python train.py --num_hidden_layers=20 --hidden_size=192 --router_score="softmax" --routed_scale=1.0 --balance_bias=false --router_logit_norm=1.0 --init_std_router=0.00936 --norm_eps=1e-05 --beta2=0.98 --train_tokens=564200000
Below are experts of layer 17 (counted from 0) of a mixture-of-experts language model. Rows are named up (a neuron's input weights, with its number), down (a neuron's output weights, with its number) and show model dimensions 0-191. Each number is 128 + 24 x the weight over its row's rms, rounded and kept within 0 to 255.
Before each expert's rows: a language model's description of what the expert responds to; "comes before" lists some tokens at least twice as common just after its tokens as in all text. This comes from a sample of Wikipedia text that the model never trained on. Tokens count by the router's weight.

# expert 18
Description: Suffixes and nouns for arts, media and activities, such as music, series, production, funding, investment, often before of.
comes before: " of", ".", ",", " and", " in", " for"
up0 [162 159 124 168 162 114 137 142 114 167 114 115 141 126 121 119 140 144 124 144  99 141 123 123 139 105 144 105 166 100 163 106 102 175 126 192 143  80 123 136 149 131 120 124 112  88 110 105 125 122 106 149 158 121 115  96 113 140 120 164 144 137 120 134 176 117 125 122 132 158 143 107 136 100 158  96 127  72 159 118 127 160 135 154 151 139  78 152 144 137 168 127  93 161 146 134 165 118 158 135 128 128 124 140 124 157 141  95 203 128 132 142 128 113 102 157 150 117 114 120 142 140 106 119 150  92 151 130 179  81 153  95 154 143 116 110 103 128 162 124 125 110 155 134 107 148 105 169 141 115 147 142  97 107 134 135  74 132 146 148 139 163 108 121 142 122 143 127 154 145 102 103 121  81 130 110  84 133 108 162 137 100 118 141 114 134 121 165 189  95 165 103]
down0 [117 147 150 114  73 207 178 143 119 165 165 132 153 107 103 133 142 158 136 101 108 123 131 115 155 107 141 192 159 110 117 118 154 126 162 138 101 134 154 159 115 154 102 147 135 118 111 157 124 157 121 137 132  68 109 121 150 147 142  93 161 118 109 130 106 118 159 109 120 142 185 105 111 134 130 153  97 154 162 125  98 111 116 123 100 139 142 119 120 109  88 117 117 126 104 143 129 158  93  89  71 120  90 148 162 120 124 116 143 137 110  98 150 118 141 123 103 107 122  99  97 118 144 147 109 143  86 187  92 136 116 146 114 120 123 137 116 175  83 134 150 137 116 173 134 103 139 143 134 110 150 101 135 137  88 153 109 129 138  94 165  98  81 130 126 150 125 117 152 121 147 116 127 136 137 101 163 149 129 117  79 155 124 128 140 140 150 121 103 143 115 147]

# expert 41
Description: Final pieces of place names and non-English names, especially Indian and Latin American ones, such as Srikakul|am, Udaynarayanp|ur, Guild|ford, ville, Street.
comes before: ",", " |", "\n", " (", "a", ";"
up0 [126 155 136 132 116  90 139 149 111 160 108 120 115  69 138 107 166 176 165 108 159 145 124 131 122 156 121  92 172 147 118 173 135 143 138 134  82 150 123 124 149 116 120 135 143 143 126 138 129 138  74 166 103 131 127 166 107 103 126 124 143 146  88  96 131 126  83 129 143 123 146 153 127 147 159 160  98 119 143 143 134 177 135 116  65 116 135 146 130 104  98 145 139 153 143 128 117 149 105 123 118 157 120  72 144 120 149 124 119 140 130 117 125 148 138 145 199 130 115 122  76 102  95 129 139 128 159 114 172 136 128 122 126 130 116 183 140 122 117  98 119 120 118  90 100 162 115 151 131 124 157  97 134 122 122 115 122 112 125 138 120 133 158 172 133 111  78  98 121 115 142 113 121 133 143 135 157 154 139 209 142 125 174 117 117 140  66 115  88 131 149 116]
down0 [119 116  73  97 135 127 145 162 167 101 144 120 112  75 124 120 137  99 149  85 154 156 152 103 102 118 137  98  83 190 121  90 150 106  96 164 133 140 121 106 138 132 106 141 111  91 109 142 146 117 147  84 137 133 100 158 123 113 132 143  97 128 110 134 129 140 156 108  85 113 142 138 122 136 150  96 120 124 143 143 123 125 149 142 121 108 171 161 135 107 137  99 127 120 124 137  58 141 157 130 105 104 150 120 106 177 145 125 120 124 143 168 129 116 147 104 154 157 133 166 154 124 135 177 122 146 187 141 120 109 124 134 102 130 174  90 122 168 132 119 135 152 137 134 118  72 143 135 144 111 144 149 110 130  94 131 129 154 126 134  98 129 126 108 129  97 185 125  94 108 143 140 123 151  98 120 116 164  92 147 105 140 107 137 127  94  96 138  66 112 159 100]

# expert 23
Description: Tokens inside or just before closing parentheses and table cells, such as disambigu|ation), (h|uman), Producer(|s), country codes (GU|A), numbers, mi, ft.
comes before: ")", "),", ").", ");", "–", "):"
up0 [159 126 147 133 134 129 122 124 128 123 101 165 153  85 172 124 146 186 100 116 104 132 146 150 157  95 115 129 145 109 153 141 109 128 125 120  77 130  94 107 124  90 116  99 107 161 171 100 150 141 128 134  86 128  95 135 169 116 101 160 114 134 139  92 164 148 124 147 143 145 131 151 156 138 118  96 170 145 109 155 140 134 133 114 140 102  77 164 115 119 127 160 149 166 116 114 129 117 114 104  75 125 124 173 151 139 145 111 147 105 119 118 116  88 156 154 127 128  90 133 132 149 150 160 103 124 117 129 173 123 113  87 132 146 153 149 156 131 116 119 140 158 137 119 137 105 128 148 171 130 145 152 118 130 150 116  98 143 111 161 133 134 153 181 124 184 185 102 120 106 121 132 106 130 165 132 115 117  82 167 132 104 150 138 148  65 141  97 108 137 112  86]
down0 [132 152 157 145 110 124 131 115  77 118 114 167  95  97 145 158 155  89 149 123 169 154 123 116  92 146 107 138 124 111 133 110  94 125 122 168 155  88 123 106 100 141  99 104 177 148 143 129 117  95 141 116 146 123  96 127 104 134 131 112 132 151 122 114 172 134 152 147 122 140 133 189 149 142 151 168 106 144 117 139 159  97  95 159 143  87 114 136 137 130 103 153 137 114 144 130 198 120 119  93 168 128  79 107 143 135 132 126 104 141 110 152 134 108  88 117 128 124 153 114 125 127 120 150  88 121 157 153 121 144 167  95  93 124 128 144 166 136 115 145 168 124  96 110  90 154 143  98 119 134 114 154 153 114 139 124 148 149 111 112 113 134 178 119 105 189 157 148 172 134 135 165 160 128 134 151 155 165 125 146 142 114 153 152  81 123 131 131 115  83 149 160]

# expert 59
Description: Middle pieces of country and region names before an -ia or -ian ending, such as Bulg|ar|ia, Cro|at|ia, Col|omb|ia, Russ, Austral.
comes before: "ia", "a", "ian", "an", "i", "o"
up2 [109 185 149 130 109 146 131 139 114  93 158 135 118  84 110 142 121 156 157  88 128 115 134 104 138 130 154 124 116 144 104 151 139 150 101 155  86 166 107 162 145  99  89 123 158 104 119 144 106 113 118 126 120 139  98  99  72 178 150 143 101 151 123  80 154 123 151 113 150 104 146 150 147 144  98 123 143 171 117 105 135  96 151 137 112 167 144  96 148  90 109 125 108 135 158 140 140 128 174 109 136 147 125 124 140 133 148 140 132 113 156 130 166 134  64 155 128  95  84 127 120 118 144 103 108 140 100 120 128 185 113 138 136 123 143 127 145 163 151 158 118 129 146 193 126  96 114 129 156 139 166 118 124 164 146 156 145 119 110 107 171 152 149 123 112 122 117 126 104 107 145 132  81 143 122 191 142 108 128  98 125 115 142  77 130 152 133 146 164 100 110 138]
down2 [167 118 144  80  98  77 101 136 105  64 138 141 123 128 104 163 126 156 107 116 120 130 101 159 123  90 120  93 114 144 139 127 133 185 116 128 111 126 128 152 142 103  94 128 186 171 104  97 145 100 136 108 155  85 112 128 125 130 102 124  79 130 151 119 128 120 143 137 141 140 121 119 146 134 142  86 119 123  97 126 137 125 105 146 116 118 128 127 138 157 151 129 136 149 143 156 155 128  77 116  52 119 103 119  96 111 109  87  99 100 156 132 134 110  97 160 114 103 140 142 153 146  60 117 126 156 110 125 127 184 115 150 122 128 133 124 103  94 115 175 142 156 178 106 113 111 173 121 135 118 167 120 115 105  89 162 128 119 136 124 125 136 132 115 128 149 140 146 134 146 124 150 113 133 118 172 117 122 156 149 146 113 110  87 145 157 186 122 114 110 143 118]

# expert 24
Description: Common nouns and word endings closing a phrase before a period or comma, such as the state, the species, him, city.
comes before: ".", ",", " and", " in", " of", " to"
up0 [157 114 140 110 142 134 152  92 107 154 115 149 122 116 102 122 106 115 149 117 148 138 127 124 106 155 141 133 138 106 107  71 153 111 114 117 143 121 120 157 116 102  91 158 111 129 158  94 144 119 130 104  83 112 177 122 158 164 166 132 159 126 136 101 133 112 137 115 109 157 126  86 115 169 141  75 157  97 140 121 133 121 108 173 108 138 107 115 127 179 136 118 131 121 132 178  93  92 136 119 155 154 143  86 145 116 126 141 152 157 145 118 127 115 121 107 106 156 136 146 163 119 115  78  92 132 120 137 192 146 123 118  83 150 136 132 121 178 112 127 122 121 149 166 154 150  99 148  99 150 113 102 158 122 152 158 132 170 112 154 138 111 126 127 122 130 141 149 141 188 107 127 140  97 138  61  97 119 131  94 109 138 129 126 143 154 107  62 100 104 105 123]
down0 [139 145 113 144 159  81 126 137 133 132 173 111 136 129 135 118 130 153 129 132 143 102 130 146 143 124 134 144 118 142 153 149 107 138 142 131  71 121 132  99 160 166 119 112 126 127 132 131 121 139 144 124 156 137 104 142 114  68 125  87  82 107 110 195 118 157 156 132 147  83 145 152 168  66 132 174 114 127  99 115 117 101 137  74 106 112 135 148 111 153 137 118 109 141 129  83 145 181 142 118  94 117 121 121  96 145 127 127 119  77 112 151 124 160 136 158 137  96 129 104  84 141 143 172 181 104 111 139  77 158 145 126 151 129 114 105 150 107 126 134 118 142 111 108 159 124 164 123 141  82 144 134  99  90  88  93 106  86 120 119 132 135 130 127 141 130 109 114 100 106 129 100 110 158 106 171 139 140 131 161 157 148 109 140 146 134 152 177 132 158 115 147]